config.toml
hidden_size = 96
d_shared_expert = 0
moe_layers = [1, 2, 3, 4, 5, 6, 7, 8, 9, 10, 11]
n_groups = 4
groups_per_token = 2
init_std_router = 0.0242
vocab_size = 4096
norm = "rmsnorm"
beta1 = 0.9
max_grad_norm = 1.0
batch_tokens = 65536
train_tokens = 245100000
Below are experts of layer 3 (counted from 0) of a mixture-of-experts language model. Rows are named gate (a neuron's input weights, with its number), up (a neuron's input weights, with its number) and show model dimensions 32-63. Each number is 50 + 12 x the weight over its row's rms, rounded and kept within 0 to 99.
Before each expert's rows: "gets" lists some tokens that make up at least twice as much of what it gets as of all text. This comes from a sample of Wikipedia text that the model never trained on. Tokens count by the router's weight.

# expert 124
gets: "g", "al", " can", "ar", " that", "an"
gate0:53 65 61 70 54 31 45 48 28 49 46 61 46 43 42 40 53 38 49 41 43 67 70 55 57 38 52 46 52 40 56 64
up0:43 56 39 67 54 27 59 50 34 70 47 50 51 51 43 46 65 48 70 47 54 40 79 46 44 37 42 59 71 23 66 58

# expert 71
gets: "\n", " |\n", ")\n", ".\n", "==\n", "\n\n"
gate0:63 49 55 44 40 56 56 48 38 36 46 18 56 59 63 42 36 69 71 34 54 55 47 55 75 41 64 51 49 43 44 54
up0:47 56 57 55 52 47 59 57 57 49 47 47 73 58 51 58 54 67 66 45 73 39 38 48 51 42 55 78 29 32 60 61

# expert 73
gets: " a", " |\n", " an", " also", "\n", " by"
gate0:49 32 55 56 71 45 69 34 48 38 53 61 36 47 41 25 42 50 35 42 36 69 49 65 58 39 47 51 58 44 62 56
up0:45 52 58 32 41 43 41 48 63 58 79 54 41 36 42 59 65 48 46 33 69 45 44 27 56 38 51 54 33 66 34 49

# expert 132
gets: " F", " C", " B", "a", "all", " V"
gate0:33 24 41 41 48 57 54 52 53 58 51 57 47 44 52 77 46 48 30 52 63 56 89 37 36 42 36 38 46 39 57 45
up0:70 49 50 45 57 47 63 58 54 39 29 66 41 38 40 63 31 44 39 42 54 61 53 56 36 61 35 51 47 52 63 60

# expert 181
gets: " that", " of", " which", " |", "-", " located"
gate0:59 44 53 40 33 37 55 80 47 66 53 59 48 57 51 46 58 57 76 31 73 31 51 47 55 46 44 26 26 45 54 42
up0:54 45 62 69 55 21 60 48 43 70 36 57 33 42 56 48 16 47 46 55 35 28 51 38 44 50 59 45 34 60 55 35

# expert 82
gets: ",", " to", ":", " and", "\n", "us"
gate0:46 52 51 37 41 40 72 48 49 55 44 60 38 49 71 37 54 66 49 43 51 54 50 65 40 39 38 63 35 43 67 61
up0:48 40 51 64 55 53 51 39 31 52 39 53 61 49 27 53 50 42 41 31 48 41 50 47 57 70 61 33 58 54 39 54

# expert 151
gets: " S", " was", ".", "ay", " is", "ly"
gate0:38 58 49 36 32 32 40 50 59 66 51 61 77 50 38 52 62 58 58 38 72 26 47 37 48 65 41 61 53 51 43 77
up0:24 57 42 57 44 42 55 47 52 45 49 54 57 39 66 57 48 46 56 69 51 39 44 38 43 64 46 54 47 60 43 52

# expert 31
gets: " C", " H", " V", "ig", "en", " D"
gate0:55 47 56 51 49 62 45 37 46 63 33 46 48 31 32 53 49 44 10 42 17 55 51 51 54 25 49 61 54 62 39 48
up0:52 56 56 67 21 53 49 50 45 55 66 42 44 34 64 57 37 55 49 64 49 56 46 42 65 55 60 40 37 63 42 53

# expert 56
gets: " |\n", "\n", " (", ")\n", " and", "%"
gate0:42 49 42 51 58 39 17 46 50 57 44 61 56 40 58 45 45 44 42 48 54 41 56 27 43 50 50 44 34 46 58 55
up0:46 59 55 40 63 63 59 59 39 74 36 61 34 59 62 56 56 62 62 45 45 61 53 68 37 66 62 38 59 21 46 53

# expert 174
gets: "l", "es", "el", "us", "s", "os"
gate0:57 32 36 53 46 51 51 53 41 43 45 46 40 80 52 50 53 48 28 66 45 40 44 48 59 44 41 53 42 52 55 46
up0:60 42 45 39 47 45 53 66 66 38 51 61 59 56 52 46 43 64 17 54 72 56 53 51 65 29 47 75 54 69 63 45

# expert 39
gets: "==", " for", "===", " and", " \"", " including"
gate0:37 35 34 56 59 59 52 42 42 68 53 63 61 91 33 39 49 61 70 54 44 50 59 40 43 54 43 52 51 58 33 41
up0:72 58 60 53 59 48 62 46 53 41 40 51 43 22 45 45 54 39 32 59 51 53 48 45 56 34 51 64 49 59 52 58

# expert 127
gets: "\n", ")\n", " (", ".\n", ".", "is"
gate0:55 37 50 44 52 34 66 24 39 52 50 55 55 40 47 44 49 53 31 54 64 56 60 54 54 90 57 49 57 60 37 60
up0:45 52 46 56 64 55 49 46 58 52 33 45 70 51 57 32 42 48 55 58 49 49 50 49 54 50 40 37 64 53 54 52